Experts of a small language model.
Size: width 384, vocabulary 16384, 93.8M parameters.
Experts: 80 experts in each of 7 layers, 6 picks a token, a sigmoid router.
Training: a variant of Adam for the experts, 561M tokens.
Below are experts of layer 4 (counted from 0) of a mixture-of-experts language model. Rows are named router (the router's row for the expert), gate (a neuron's input weights, with its number), up (a neuron's input weights, with its number), down (a neuron's output weights, with its number) and show model dimensions 256-319. Each number is 500 + 40 x the weight over its row's rms, rounded and kept within 0 to 999. Numbers have three digits each.
After each expert's rows: "comes after" lists some tokens at least twice as common just before its tokens as in all text. This comes from a sample of Wikipedia text that the model never trained on. Tokens count by the router's weight.

# expert 15
router:479495571488496480426521467472546598480567460468563472486493552531481499495514491490428507486509438512464457578533474470543417511509455544497515483565506527464514426448582486485450592541537488
gate0:457554389536581506491490487374588508513535474513489580562507505516500511491491482503406453486486539475424502475502533616489494570498481482469507486517515481546492491469457509546451507547496469
up0:464479380484532549493560470431528513502525496474505478472513491506470505497503442473511559514528518514554458494573520502476505439544460486575513461447483497469484538493500498484467519483500501
down0:488442474601557457521482493486448540460504533508527417524444534467501482521423498462485399481544514504515494556487470424464482525454494574524492541505542536527479432526526460457561595446480519
gate1:387545499442556510563510484517466493443498430471444452526576411491561473439473501459519527513491510531525510422484432500527542538489575500492543502496498432526505444605442484494594500507520517
up1:467510477527486576435574472494524493574565469499509581505533500580500517497555483549484508472525474476542493505498511555476507354546505506546487531508473488474486558529466467498495510499469570
down1:537502532487541488506585550512494500566514473492566529406497505513473464496492413506506467533518521506484509427497479484505518534510554482451455481486482501472496465493481520517465493543530485
gate2:519528470588510504567495584514542502533597564476520476424485498476538456517495497499530490543500483553578516485578487587470496577480548487490529475530423535491465503463451573523444485502432425
up2:543418546473478448515500455481518465532462493571496502573466553532506532506585512500526419534409502509498435427458502548484536610477544545441498518490488552499500475500522564487511530516513483
down2:515495532486457568530478541467533466516589519488497513462571495492453515506508514493447510472441463425502505533482516513486501417587542512520481439528487436476492496480554518498484496543486430
gate3:521430505528500539547528509433445494502478501505501472487510499514521442532556490519497481552517533485523473497427465489531541502534560424519488440544511497468517482502548589475478557487414530
up3:506502535498596523498555566514620517501407495569436556587522529419500589460548438520499427584487440487439520467483489486586487485560493459495454470450458516456492532492439498452476525568491501
down3:477526504461503491499442492448562527466510479397491443418573454477492514499535536487433537454494427501466507528538473576588488592513548523479532650519521457446466460496502510466417444534501471
gate4:485522504508515584554508416496544467444502515560529604450484506461503504564504489558469554509629493523504527496445528490515600488498582490518536452460523515484464552471492498523491442502438505
up4:577427475540469469502569548512367447507543447498541478561464550519543516487512440509528567473519499491552495535520504507543485567511521498519430475515518466516501511468477477427505516475448525
down4:500488409622467585473489471514487421480494496508508493389498522443453512472548457500462503488479524453516534397528497476470537499477489612526452516479465441497477507492467463498424544512502484
gate5:512433497503526496466488523533498502427559672528488518514501524505492556471563515482480551485544471487530501436431465431538539459570574503571504469440485476481530518471431528491513481484464507
up5:499476467533522508514503584504517448491490394502486567543484550463509521489517510439460495503511479498429449555442507563485553461525503455455380531479484454444499496492489460556482538513509542
down5:500574596511535475496455470551518484502520451466570478465504571463555516514497526485507518455539463573522372479458505465487527541507497484516507474474464495453483538485507474464494520489449496
gate6:527484493495393494497465489535505507466419506531564491513472491466528525619463456481497490491469530497477498437504531478415449449513496507461501495449502443516502456527512524512490435387517535
up6:453511399472445506570546472510568501619530550538474485560470507511415504515465456540477594594496560529471543483533494523471497454537412521541505499488434485481534461538508562506506538380360479
down6:582491437519481527563504529527531503548509460490529523527500532459454486488497499480545539409505537495502491505418503525508434469534509404494443542474422576487498502471526503460526495518521486
gate7:450513536517468500499482479531398496450504596522468494503548455454476559504499542494519500588498535466558503494440440451522477500515495460503467514487462525509499503495446567479452497536455448
up7:468536517495471493503463522500425491475495592533477456529520502493437484541499521443475510578392508494511477395434459488525506528513512477495448469467464516525458467558498540505431487510546495
down7:510501510472452499494545444525518517528528504456536493436503502551486470471511460463489498459507439516475516552475512505585489582488423494526515502488494530452585503497487461446502401498534565
comes after: " |", "|", ";", " in", ":", " September"

# expert 29
router:475519588538507528553460543440501506483549390500563539519473508568546494540483508503394517544431520502540475469477477463489461572539484457489516522586502417484517518533528591521530518504493515
gate0:439520467507438509515533492475580505457502471481520428507517479514441551443498481532515437446470440497465473519503516487547447473494488394506494536495441498418614455521506546478506505502500501
up0:419532520525489511468408488455498454469548498469484500482427480528442494552506505537486468465501567510413445524480496459468483455452603549500510542464498499491461536490478507477517559521468555
down0:497534466444493366474482555550448507448515519496454508452486490543512480512525549505447513458575533501469585428547551535516464477504523532501586492475506529473513556536501446484449534407548593
gate1:474512626494513563487508511499508555459496500484536538530443520521566487509472464527570494477520462529482529524447460563457513532522445516453494489515485498500461500462523499416505575531484539
up1:502535531488559525511429495460500545497501506511518465402484585460500474469429534488547566505567545499513486504500478486462490496580533492423520489545558508564438520461538507454475486464518472
down1:592470530543517505465469480463565478497496501502506555521527469532549533548553532471471506476518531504507539503540494493489471498519579500489439536442451497435466565560491523501502405540475439
gate2:466561518458445533498497478479562510509499477431490497533406456558529497541497540509418452521500453488587555445520495550523413551529567454497497512595453458524498500544478438504502566501530433
up2:476502500396587515584538471557547496544485486462453487571530566476546450557477438545480448589491451565542555468583453485529436493515472454455502472515554426473462511480480491475559454494453478
down2:501503459401501474480583505492442539506443485449513437566476474508514495540547505530586530466480498559516582476512451530517600496440566557493496387530489570536519493480473476501564469578524444
gate3:464477463491544565427558450508512520527495473536494505500482524532523463502498436454517478475489451489524482540530493499548517553576515470437518452503522485498548486474483553512441456538515482
up3:502496571510536469502523503531471542488528572490431528496510519512496492443502540475488470435466489508547494532482403463503505478484475578551482462509516520532464491543559448521551544542488504
down3:547525536502514523557548565523480476504464489445527474427524497481499510542419533506449506495446526549555496498533498487591466568456565488505492474505556484440520510535464488438493526549441505
gate4:464493529518532469563588461506521483489523477522481544508496511487475516539478517479491548514458540475525453534451397539437442448494553500417594485471484505515553421519469478499496541540614447
up4:574501473482507552544485512466443570594515489493493497514495548425496500525540535596505506509479545477491499504504530480498485491500548544511490416527496482492533433478529507481431557501464586
down4:503512467475415566533539516391569454460477533534461479514451497520536512561531503546548543456541503483466494539525459540513496531453455498495475558490467536435480471454555508483505534539545517
gate5:519527506516493472552463504496384583527529500543478493482542422452561541481562494501468437406545470522520494566491475492488482491485488508452480553509495514583499514546488504482594528576494483
up5:483573459506492442486504405590517437505497462473496523511518457455501499477542531480483538506417487504560508507591501473522466552568516431592564504540539479473540460516533538522513453494468496
down5:515484504524529523490481517505417483512542547640452533501500458529505565395493460487518521492543524490501528567550440516469505434526486501489428548507509472473498513510461492466551489493520500
gate6:460504518483443578496496556472465559494497489470479531512530547570562538505404517508514552495575449443520510478468524436496517512458484516497528483541521505576531508561484491558540535477522510
up6:483501543505471533511478547506490539454498493517528608579538513508464417550396495527567554493452589479492473495517577495483478445478479540537491586497398476492554495526606515529537451466501477
down6:524431572624480504491476495537523528502500491482479509485498494491502521477462523520506519537499514517522457524423464550466507504461456451516460498511552438559451496511505511529539507486454520
gate7:441498582444534503431544498547523433497500559523454474511513523541532448495500502501516506404571382555322517501539472576503541497438565521501455547429481593512565491501501507440409488535491564
up7:542495450582468492503464508532513515467555508525517544501509460454467441491501531572511481511519572537495540500404514446502419510575474500466562438562513494505479497511511468581411626474432402
down7:532554444498578496468468500419494548502453532520420507487494528541523451448453503567503501484467559494447440459454460483398517536489613489515512471515501493435511492499536493473417491485442488
comes after: " ", " (", ":", "_{", " +", "°"

# expert 4
router:544474496535579547556505543477479546577517435521556464465515525500508538448597498513527459501466591473511520521525508464493469521496509465570488387528541502575457467496508511570538477566491434
gate0:547443518570534463509464430487474500454507452457579491423495498479518518545556523472430504444415435489504502505449460479445508523532487472600493454493547459499430553456527556499509514498495553
up0:517442572490459490440500503528521450517464505520561527478472545612440505517481433405520457471521490451471460506490499473504510504569540439541573491481443598481528466493483490479498565478397506
down0:510548580418599488520496493460544495466483451539501507547471447428530512494514511518544513496514565453528520479520546525480482427483423480462478466502455470446503487489468491562556562429547430
gate1:499533559492485514545471499476541554497471439581499416426437418547520505498506472501462523487499512431522416490531510469522523525454533459542512492434476497499503436517500591536468420421507491
up1:540502615481490488514477510500505455478537543570478536449489568450512547575499499535525446522512551580562402499447513490579480469415478541502514531509458500505531529483497537484564484527445469
down1:508505597516459503513534531522456473540611432420498509474478585538508500467468486553528524511490498544499503502498390453531566533490538470487461509492524510500516510510434508489494515482489536
gate2:456534500545491491504488475502526492516492478502479504511590564503487553481466490523503597510535480491515459501551514513459442538492472508538455507447500428505483479556499440491519508522497470
up2:493551451569511406420499505501506526527446524548502460542555515472537556510561493502507487521427483462497468456513550492501514594522516463541462500497491481543536539468464469498519558545444476
down2:538521500418567539582402522517523569526495458462523487505478529490494485455497502482523494429531430460497507505428499494509499414459546504511452516455457479473553523569467468440514553557492535
gate3:516521524510494466515562485530413486522412552517479516548552480485519522551544529453503546555436405529459517527474480527508420482570470450432571517516496503504488429583453495487496547522502506
up3:499439505464527554537516500521559467518495498413511477486555547499520466503474499531463535491521441545501482491489451566535483473466428418479482473479516470451490482546549529520446455533489451
down3:514498521462506534559463553492486517534623523442490565469523478503549516475449475453520459585499513484536446468525483545528538490533537475470486499547532472400514517420478501461501510569438515
gate4:485518545478503565606517532494578520436541452490497456494560528545377456495505464522504536507536520566515462459513461457482494463442550518492531526510503440466435479492484459534500496460504423
up4:425580504475511510517566472555564395479588474533518569524488499488492548525483497503484602487487523548496565554489500513500500460567484478509461545537544496487464453601494572533572510499520523
down4:490432486475477557438498528488491514506426504603504504462540580513437511421484533454503457509482492466444466487510516479521530508496510502413500528535479444479494504487490563500528456485505481
gate5:502454500543495491534470473498504516538531420493562503474515498409564468494553548477535480462574487468472597471552507480557530440504537481540595418560457522552530483452503448500534497521493486
up5:488542448469537408446450503517479464454465499500513501523457420490507447554455518493500535489500502539528503502520511486499530498505479492440513551456443488437522489510485574519495469492524571
down5:465563522483428519455480496515537487514467507500470458561465471463505582417443481448494579441510473482463550476515466522555498580503563518488410534478485560463517495498494526470383518498482463
gate6:499511498429507566415539470407566542539471445493482505475443499543462474506484513483445515528444515451504504467454524476416543567525445527499524517446484436477479464542521480482573527517505550
up6:438564539486503454441594467445553611536463447534526484519423546586513483491449479481503534533461499493547520461453553465417489545502514511528516498467496496453489507510466473504561553480556474
down6:457575489570500448483454503477530504456475457492514451528479502449513495547470546520452491466468522529552495464503526506447486507491459501522528413551544490482439461523555534524466526622540523
gate7:543493569448523463514431459497501440484492479453500517572501515530495476519501583442469508487446516474482527492474582457511522418485494429454587460401477548503457483523381526491481471517508530
up7:474468562501488465558517557588472512533509503528443484497468535449532498496465480491526476521586520424566514497538496469496527484457560572531488523497486532481509453505466417533522498502497548
down7:520532470451549535474519471479585466490481512550477554546469561542531552542489492471488595509472454461536510505420481448457482504549491515520523492517434518519500464538398522489525476430512543
comes after: " of", " the", " in", ".", " and", " to"

# expert 48
router:494498500517499502550513536489554457462454556543486539480546474534492436491523519463403431533455510515466531553450499522540428512526551409537464472585481502478474434501541507512570536528476507
gate0:556419526404586528433413454454496471563520491501476419483437476529483440405517529531514468479503491497494502515442451510470495507482513469481500492578532493567444485530523525479521468489459431
up0:485522505511508406565533566490520500552526511560540494447415490487511480517432457512401456522485513420471513455553515508504482499525492491453523512521504518487537480450440525482497473420548485
down0:460524506521607498459456497498495411543448500491483499482505514468471514441492511550529548528468467519483481486498493493520513508579505499504461511551473458505539497491508522444539439498462470
gate1:491547497435486409486588415516466463525451478502499493537506462487544534490385491409542462490540467486456514501502469519506588535478459448497618497511490517514379500461437487425503477469465527
up1:451461534573520491523410526463566503424486505518538494458494490537506490496586447567446510501513479484469460499505550516511429494571514569508447485506542503457500468545491421514472544529499498
down1:524525490419500570489515551477562569495426523479481496494543481549591473505522579497477486553509534455439463509497468535487503523520561402496430428477526503624460494503499488514583592455474414
gate2:510508485527494433465498502475571495580510528556482501475509475497487501435555478498453504486454471503446539487505477487600514544523464482547481491505495520503499444443492534531567454474500545
up2:509586496515526440489529500497544514538491545537479477519530504471540498499523497432444525585481483477472549435508508515503500485491496471512472551555500482545530469548504520549498466499494576
down2:498541509469475495498475458428475486474439512547426470483539472520534535455555503474455520476540467426559523473491499505499531470514466470461462469500501471505495493418484483518549472469462496
gate3:478525509495499479470490478522503561409475511500501493478549430496484492506543483498425527398438513455557494487509525477539487589539523462435480422613510432526488503537543528545502537519512502
up3:529452549526476449517497508499488436494508421561455468524486539584427504474466473614485436451450512509470487532540535493485491546551421479488501470620496441504517458525569460497484532495566446
down3:499491503530493484501491543494532478476495469436525461505409492478455477517521454532495453543458501460492550428460555509513552494413478489463511460560507584417490475512469498572504533525474594
gate4:463473541440471506545524497499518521463499492453485452423472603502528457531464562548463486454492454495531510508483548557489512536521493535428472451474521540509418500518497500503513497516484482
up4:552435523503465472487517505515488519513502527537491529463496447503558472571500489483489568456494569555504511550510504465496441545440517476618471494506497589572575462568514485586498500489476475
down4:495509430497519472525480539493478435493505539439469499393424448549507507490510450438542524563492543465483394528489506476553488526490592467584538528520503533447478432500468517478395511562400479
gate5:454444479454466484540506565519438500449541557442541482480553412495538534547443533558501485444480494494521436560458466502455481514459442503497548494433497472501500503489508498510522528483565489
up5:508432521512432506576453460470483522454475516515541413461539575485451502496535511494457535459498496484494514514476546468471433498551524489453587542495517508504547473458509475493484433506496535
down5:613598479510523493505482508477479509458520462492567427513496480561540456512493493495527508505467463402471507478442503490540507433491490531510523519506554592426470481463493526482427508441491434
gate6:507497503578550571480550499526436510461581504557502506469527557475496527503587512473401524484492489509508484517484459516529510512532507452456467561481542532446537537504526498489442366530407478
up6:491507545510496475521498522490583491482463526525462560456418525510493506523514490509552548498500500492598510607518474465500506475496473492491485482471460497545498517551488437439465570459524480
down6:497481567539574501405503498527497520495540436555466503554491452508567473478497483509537517505528502490427495434570574482480459498480479499503613592552504437451506497520434506499528574494405477
gate7:534477444510463514463586482456519491542575484486446496505479494419424509529471482472475452517472460541539384490500585492529465482491529448490498565428501564560384502488435501540513511448537566
up7:548538453478548461423516487507513507503557504481488490464490577508484452536540451494537496557508527542511457562495517467476496466514561472521480466492494526468520480502455551568556434512432506
down7:552533543449487565504379489502490467535554514556515492470521585508577502472509471501477550639420485496505509517554502511508540498558526512505443428451469506455500506516535455571576486455550509
comes after: " |\n", "0", "1", "2", "3", "4"

# expert 34
router:473505546481488445445482488502523571453561446502515507551459513569493447483500528515479554473511469517500465556545487499531439547469519554549428555518500498469550480505568475511549536514451535
gate0:524522532495542497476421523479496511455496485490603443508494528523535505525493452470429522458546563542547454496474541442456491529501465503448489549502495480513518516491483486502568438497485456
up0:579544498472483521504500530479589502521505463548483553520485464473557491468506429491483515496532522500474490535553490455477448449547564483476499498494427507495500585476537511460538501517618495
down0:546495460493499487625507475472429486518486528477481506478462510589416520503495421464461489520552491505535486490463464488517472529491546517504500502502482485463526509506417551467540472581375537
gate1:469542514492519503508501463574552521568587521463445574559538527471449574510547502511487514507536471513505455485548463484526413536506496520418412527495506538464528542480520486522533449481476471
up1:467507538487570482499524444461455582543522362544398472499499509599516496433476536493481467425518507482447538493453556547512528514487498501508506501529473492532497603515506524529445503555500506
down1:487598490503412501524455515475512425480507536413448527490546517450525541512502522462506543442517419546493523484547554500493475563492509488475534483485486447469562535526420464483492532511434567
gate2:452507502486560458489461585611439440535453497442503434499417487513558471563516507486406595501545490478536529538449527578502467476572508572546494497506446507528453468465477433506499468501466515
up2:493468460548590505540523502531490594528557496547417462490469453444513548508471551536497531503500468494582512483505472450417454441486529497510386537478452496463459534540504524510475520482478518
down2:488485473487470520502472508507486477470521545467525492433518460587493533484596521499535500536559475526497440495488476548485513554497509465507484490563499522471486488528411515521531465492461580
gate3:584500479482506481513481527452528492501478496515540544499535474463520530487514465563584499482516486539502516574516486490431476576514431533521508548537491568521561478556512507534545449519493545
up3:442512553514490551503488563444519509515536442500522415517480432478476459483460482494451446520523537498472513500489510533538485499521553476441529462481479507508525553472479446529514544437515465
down3:473550561489480505520462472499532432498500538527510495500534501444464531471485504499507494515608507520519468494534433492462485551538524562536517480475416460497463565483515458492519571526481521
gate4:564552454553460435575518484554553547485401556546454492490464465530565475545535524545504507436512482518484499515560506566501503539403503507497452556572471504561498487526498467549538457568473557
up4:485575499523521531506538397508432477516504561494521522510536539557473467528495524497516536496501525451512501511491530549481498532485530448438518525529577491458469500508408513482468487525496552
down4:563574533513539475496550464509499536513522551511512493554419434490480604532493490496517483508496446471478523505473506544568501534500527470444537468507504481519521524465526510488522498524476509
gate5:545445550516586515525487525545433488478402513472482528541501492541503512457453535485477500476458480599535509503488505474445504498510501527572485492479469546502495454498449518514417509469487549
up5:517546482555498527476571478532498512481493452547537557522506454532499455485508486516467492566467511491452466455408503478582523507462535506519427510498516461554491562569465481504460487566488502
down5:582482465438577493490529490508476525498546516660501439533509518476506517529593460570532518537476484542541557524518493487548515470461423506512473523475493487480446535477403516519523533510582513
gate6:539545500558491418503509565500482411509501544447424537441487490501433515502432538488506538509484515456498536458448548580434542511458529552555447484504553466588500495489513509545488477468548476
up6:565458473458526556495360573458520498492502507483557520467447509375456560527483497534446490482553519496508427465499527511436474533573449541419483502450429514481546506534555525551494500459533529
down6:440533506435520448568518492464539482455513504553465533473540484505492489575505479400431526457609455497484504456466471533532512501533502535539555575552466481481515526488466499491498479476465485
gate7:545528507414523507495453478475516470500495496506483601608516586458474480482561511469500600544487470506481451508372517479518466420527525520507493544554462530525499478494556483498484410501510538
up7:497506512461457505488519525535461484518604525528535463452483508446496450547455429486494428513502511524534510498548480455469429526431526506528519488536525541485438484424491524495530519490489530
down7:478439455530473524517552534440496448516489532517495471538506464458511594501463491519427522538533499496566514501523469441534506519468546495477540429519548480504421504464514432514489578403407489
comes after: " |", " ", ";", "|", " (", "–"

# expert 40
router:508512465566541430479499465517486481473468609535555423457486507530484557491451465430467539494463535508470525504513470557524491604523484544511572486531522434593476501469492452516503504531481507
gate0:431566545584566453470532519458520530544489516483469507561513479495395506466543515471524492527430523490445515534524524592467510425482509603501537554557490510460489494499519485556550509547579601
up0:510483485510487546541451554494449500552533447434495531507552514501542513540523505518509501416543477487502469531435515507556471450490479614493493493516407533524481485557493459494492556504479453
down0:450525549416466427497484504458488431510524425492468487458515489485510510440467452498494579496479544538474538519530423465466490612573409510547484492536569547482497581485497522458530402483439459
gate1:502529457508500517500498506537488498551471520477511460513475484551505402475502547464490505514519481561523546530502489417452504550521490502459510457458476482524487555505512599502428434478505451
up1:521483542477502472474513465530520562501490545466520490512499527503538429575424508546503581481497526486485512490546523505512497535504520532459539432535473512437468451476471482531461577472504422
down1:417477519490482489498493509452431445495607483492408473493481474541555529477511576538608460543514527532468490467536378510517547493429509519521460444633440503504445487472535499592474446488482535
gate2:461498460503490459475503521460409497520493490509486466470496484480523566516488481492534455534485490498587504549433505529555512514566398504485410592472501486516618538500484490492529442496460512
up2:501500548486518559526490495490428455492446506505479504552501543483507497390483543516629498514444497477551442497476498483517495508552508494448534484486660523483490466458536504421471433489554587
down2:488503494509430587479401488557509494498486527533493468487565506466545459501446504526525551520450526439437552494517490444540557495529486467510494508487474464514514508407492509521466465456526507
gate3:502529399581601478478526434486507506486522534491518492455482554465398486503476529471439499486513602480570529485527508545382516487477462487537543521491548536468527513490490481533461432492505511
up3:562389520543474536503529490536527573513481495510469485484506594504509489438506533499543487421516475417500445574541502492493447509514490434489518454500525555494453552459492506447608543527504485
down3:495513529489497569542501590495461496564494441502512481488493555515515515515481469497465439525507488487528448542511542560539360503452579516464490470499469482539499484509406498555536493476521513
gate4:539497524517479443480490444571514457499455521532519481413538549547498508534540459511503589443526415540496461511503565550498488514523470520505508512502513566486490526452477490527488483494513514
up4:532544510510605459477552513479451516545603469496494532500511502498442464527569499532591444485485499454518450561436531498482520478473488507486456515486538508537508511503527481485487549434444456
down4:492509539431533494505469508502483461517507545421416541471562505507546502508476503518487450505522500477499479512511510490503465475450501510526524448459499541440451447501531458530471506499543534
gate5:499526563502502519486496543494528501492530466558394503591480521505499496501576513549443474517508490458488508500499604477416531484500512487535445498523481549494522487498482568508504507464483464
up5:478491517459398554496535528475473532436501469570509514519509549532461542498547502491485512478492537458600500425511495487503529501455524472527422528505578469436526487527509561482542423577479500
down5:500585495469555465460492536562466505521525438440494525494398503498520540497526503524536493479490571479529557477439512504531451500535529500537458441583555497548421565468538549498538510537425497
gate6:439535500511499451427527445473541543493421499491547527467479497551590500459489516495489545506496496553561499472470482512571499475484472533535516516429499425560491585555569479481479482495519467
up6:492452595510519476504543383454508573502484475484485494473437482502536507482571521508487504507515481490455567471493424565479482528522596442513476515547458500476496539518481500480499535417461449
down6:514480519500488488581420526475482473548542473449515567517407563451485520535372429484469485469572459513478457461557448539537510494529490503483515518508501459442558528481508442584481470515494391
gate7:452504469452498383430551464573518585491546542472500499507514543557514543495508505570502522547469499552517531462495560535491476509466534607566458489448493532495500500526476481549377497555435539
up7:500449538518515539532544426506471526496486468591486503516471556444554500444506516519578535495422523546535569513523561507422452529419444553507513523488416555552509489510543468563461491543421464
down7:494498521573518487510472623506481482528443527431520586496498528532510569497528559475541511477550539414506514442488495521495518487452444523496483457482507472508510530456444425551490500545527460
comes after: " ", "%", ")", "0", "1", " |\n"

# expert 9
router:439471485443455494537546535493575518482440523452641486492546506478497479508560498442537520486515552442546563433449512521583486547494511442528518572523436484578511456573516503510540541530545479
gate0:509494511510544497511460529555495534480459500498546493389503497442441403421572475507585514542494511505502518578406495465528479480501525460499536506443553475482513546535494500484546487460552494
up0:440507498519498402492575507443518423554480534489545503515507483539520566488584476515576500485498489422479509519465532480487549503498462518438518482545514494498476524499498514440470497508484482
down0:526485548630513502545508540499548438550531439519508520507530524480425483516541466532485512477482528510480428490489491488512478494514631428533528445530457536557502507535467542437485511552480435
gate1:508439489438485403454495458542526523535476560536485536599494556513553502549469467553405514532515571493448510462543479484540507497548503511473501520556448492443487466485458479554547495552470444
up1:522501413514553513473555473536448527506462489474494539536478517493482472602544488486507508436562429485503494499474472530503425499587512506443484534536537497404429511478554523469493489545483502
down1:521513525465490562487487508570433516399475517533509509519472478506521513469547520427587506518491472464405484491592439527451465498429486492484612472510535520516457550450551471515468524415530480
gate2:483451550529395503493503483422466601476436526585514454473472518447526519424522475496543454429502508365458477500498486460531487515448573505563421514460529510536483586525503530509501439517626600
up2:498485511516500559452531448469584499497476505459495513494574429533473435522524534526449410485509502513502541459450492506516506437478571426524486510586530500504443512554510579565498473551484504
down2:443473555584419491536580510527443484500397464542552476440479511502497499429456496491531544487524531424492560455548473566493500466489528524497507463433520502492533507499444491501525513516459561
gate3:498480551465526487410552504506505494448484540467571492499586555501468486545481485472444454522546461465471606460481542528483509498435489418496519547530527555561484530478568518535467509487500616
up3:464587476394431574560526477505561562536570490508481503581481504461500484472545467497544526483502524548551498479462444526464492480513521526530440516452455508447510507537506483469558455499498494
down3:460513383523515509539466477512503509519484550511465473525543451493465550472467519478492449420525392525508545505401463471524557522465591457499533504513507399526605591450480463536485618578527492
gate4:469508568577553509528509574494452521568595445524519607552493508518451502466525508505490491504487535535481424478424527526495501526466499521551506513472479566515525539432498429494468521503495639
up4:513456458427516546516499546508519510498479507541583442498497450483528451487532517472594466502539568547501474485498467524504514386498567537475514457514425470541503475524447434575455513464494453
down4:499541518513495475436445517500515528482534479565418501560499495489475549546520427546497524480511497588503486538407502469507437486426501528468498506501500499481497467487626497516483572499526503
gate5:527533428555486485528433486508479470479508416514539490579515465504509451462471476523488491456489500478476438490494401477522506436507577504505495523372539510407521493420577512493491501546490494
up5:514481536499482509444486404407451511518520536518518561504574563549593509528502494505423521501492523539543524453474460494492498534450499509527517496499517515475458502513490580484535546518457553
down5:566503506465594518554477494504504425502472524501474480508516451531509500423527513515501521460417527543446473545517562487436530522542597503538424487450525494473486535478498478492528548523374487
gate6:494510509559552467507470488529540508461523475512536456513447516462553495471487500496470549563455544520495484523503492472493447470548484532527558506444472472479525507492574515513471486499438508
up6:514564499433474438520509575554546430496541509485439561461564508479486373514485512494510488557579514573477483523498500478487488502470529498439471506443551506509527487498529511541440510506408411
down6:480467585483507504519582564478476441572525505485515495512529558453468472533551549561478463507593526408509440465554542479488554509530469459542540512484496505565474487555428487484501492549459497
gate7:533482571528537545433422422494468535500504471493499475492537518443516483397535548474514501428523470477473472501536487490406508525524500489516477395432525545482489591477515485493434490554570511
up7:611478470517488555499521555562469493475523435521484430474553510497505490496417499550559516493572501478455496527503462498487521481471547595490464458523497530479490531486467465462501526550468514
down7:462498496475478474544516489454536537490470580431528549473541520521485513546513511456473538460466505486533515464478458518489490502534427535536485552475495504599502468534412510499544482530555478
comes after: " ", ".", "–", "00", "10", " ("

# expert 11
router:536509477518531457492547502481467495529505469523538489423533526533538491504440490444479562513538476508499504464482508551547478525479498520469515501537555561412513423507525446459598514511550502
gate0:492481499557394525422474442501494519439517526498498508513487517543404496545497434497478576526570543463535520489571498499389510503553516452478536527515497469519521497461430527392427486494456482
up0:469499434426554563465578491538550469409525532569458535531480504519508513513523465493514479483534477493478526519500492584530493421524572436502465539468459512504527517563485528530547469501514494
down0:511535527461501461598465528503548548522494543432483500448553491524564541499473454553506613499494562493493447502490489483466514506514527517505491446416529434390493449500496499493536536483416465
gate1:533498495470490514562520485535447532573511506467470492443508535470542491479434595539507503616512466515582358475526534473426586559500538492523501528507510487494454551490524534499523523462449492
up1:454600454474460605473496537451572526489554535489460511496588510497512448511564463439574538428502502506484551491457484493588546460495491452500374491497540490499503553530520483487521527526527392
down1:525510476517566500482481493471464499468471470577494493499484513478556493458516554574507495498512638498577492490491451448517503463588471547504514469495497473479499488525478528482511518492455421
gate2:414512514483465481471459560480512480494522437464542502509490516479487497448547554504511556443421485488459465487485476489553494504532500483503463632532430497499536440511466475490489445432513469
up2:585499502456511470495472524497465503541405515500548496512521565510528547488471496441498490495548443488485538466494459539567439465497529485515522439528513534538466466503492482504572543482523520
down2:539524534539470473419465514546532555541485474506495484498414518517486509565487538475518479553504473505476498576463538488532509522396503555414477600504494554528560542410448492549459483536541487
gate3:456545479542454471412502500457511458607450474439428576502475488564473496434491549498513539571519498558533444467431506488428472568497457506491567542532490513556508497493500493539600529536479542
up3:600488527489492538498519492510442375559488492526511480508426496519514448489492521493454428549462486480501472501434469501485546599502473531518487494587527502566477517482539483570490500493559575
down3:532445528436501536473485502554513535475540566569453523546514502484557489473511578527519569473473507497571554529496495507463523547546515494472478499517491466483442518517539503517539522543487433
gate4:592493559561499471568540470511520482509521475422505505541515456505505539484465474519558495569522481510482509531457487563546491500470564478533551438499555498456487505568480501518572609470528529
up4:487480452528500550502451501533534539508479459490564540499504496499568503497446555494522547497532524497519516497492489497468507500522481398507448458429480508457556502414497380509457548515561494
down4:466476516509572504444473488512537593458504545470541522501468492498473449463484411514554402523498529506512436495595561513492511501475476507498515471577582477512442411499580503486536541468500453
gate5:515488531510580585537433497538514484537472490531530496473480514355501560515554467505564514566492470569567481419514485501488551538519532445439553490474513492488498486500468503543476477534524510
up5:521480524508558495500489448527510514474470483483540461466473421489552534512510517525537511433526568468469441592429511560510474490564492497586509556506447524551565497491470538499470467466454499
down5:513581500494425541459526501461495476497536482527460432524534547499516488582537458499447521563481489478499503563526490507572473512523572485492457479501526499608529532543585493500500503518485479
gate6:579511505562488459560531472492514465581490435504494454538493424461503421535481497521482457582509477625484508480457480500492557444445501521571537542445445464497466515480553495430400525491457543
up6:497561539505458509451457362508491510589477495487470507512524479494480536488495471498442461425519480541461501445422575499502453524569580457489509498500462507545489482560533497504510571563514440
down6:504460535482473485522482542427494495489478498482560585510505562442446530579496476532490478386536515468483544543496518507502480519569489539450444520453499400559499485552458489460497543457500483
gate7:506494488489486481553534525488555543473563538473551512576487489348492496502464551504504451517504524454467527550532499509505567501487472506516501518390485506532495545468492515558457500535440493
up7:533486449415520465516456478529549525448502413502556514551537522503500415449500507556551485453456549481533529528505579512489498493500462446434470517481470535516484549492576561518486439511489512
down7:430512500587533385429510496492516471525494495529479537489411483477506490474527562522481550481552490447469529443481451557520477486517523536490507528524535462498442553491519510478509542461393405
comes after: " |", "|", ";", " in", ":", " /"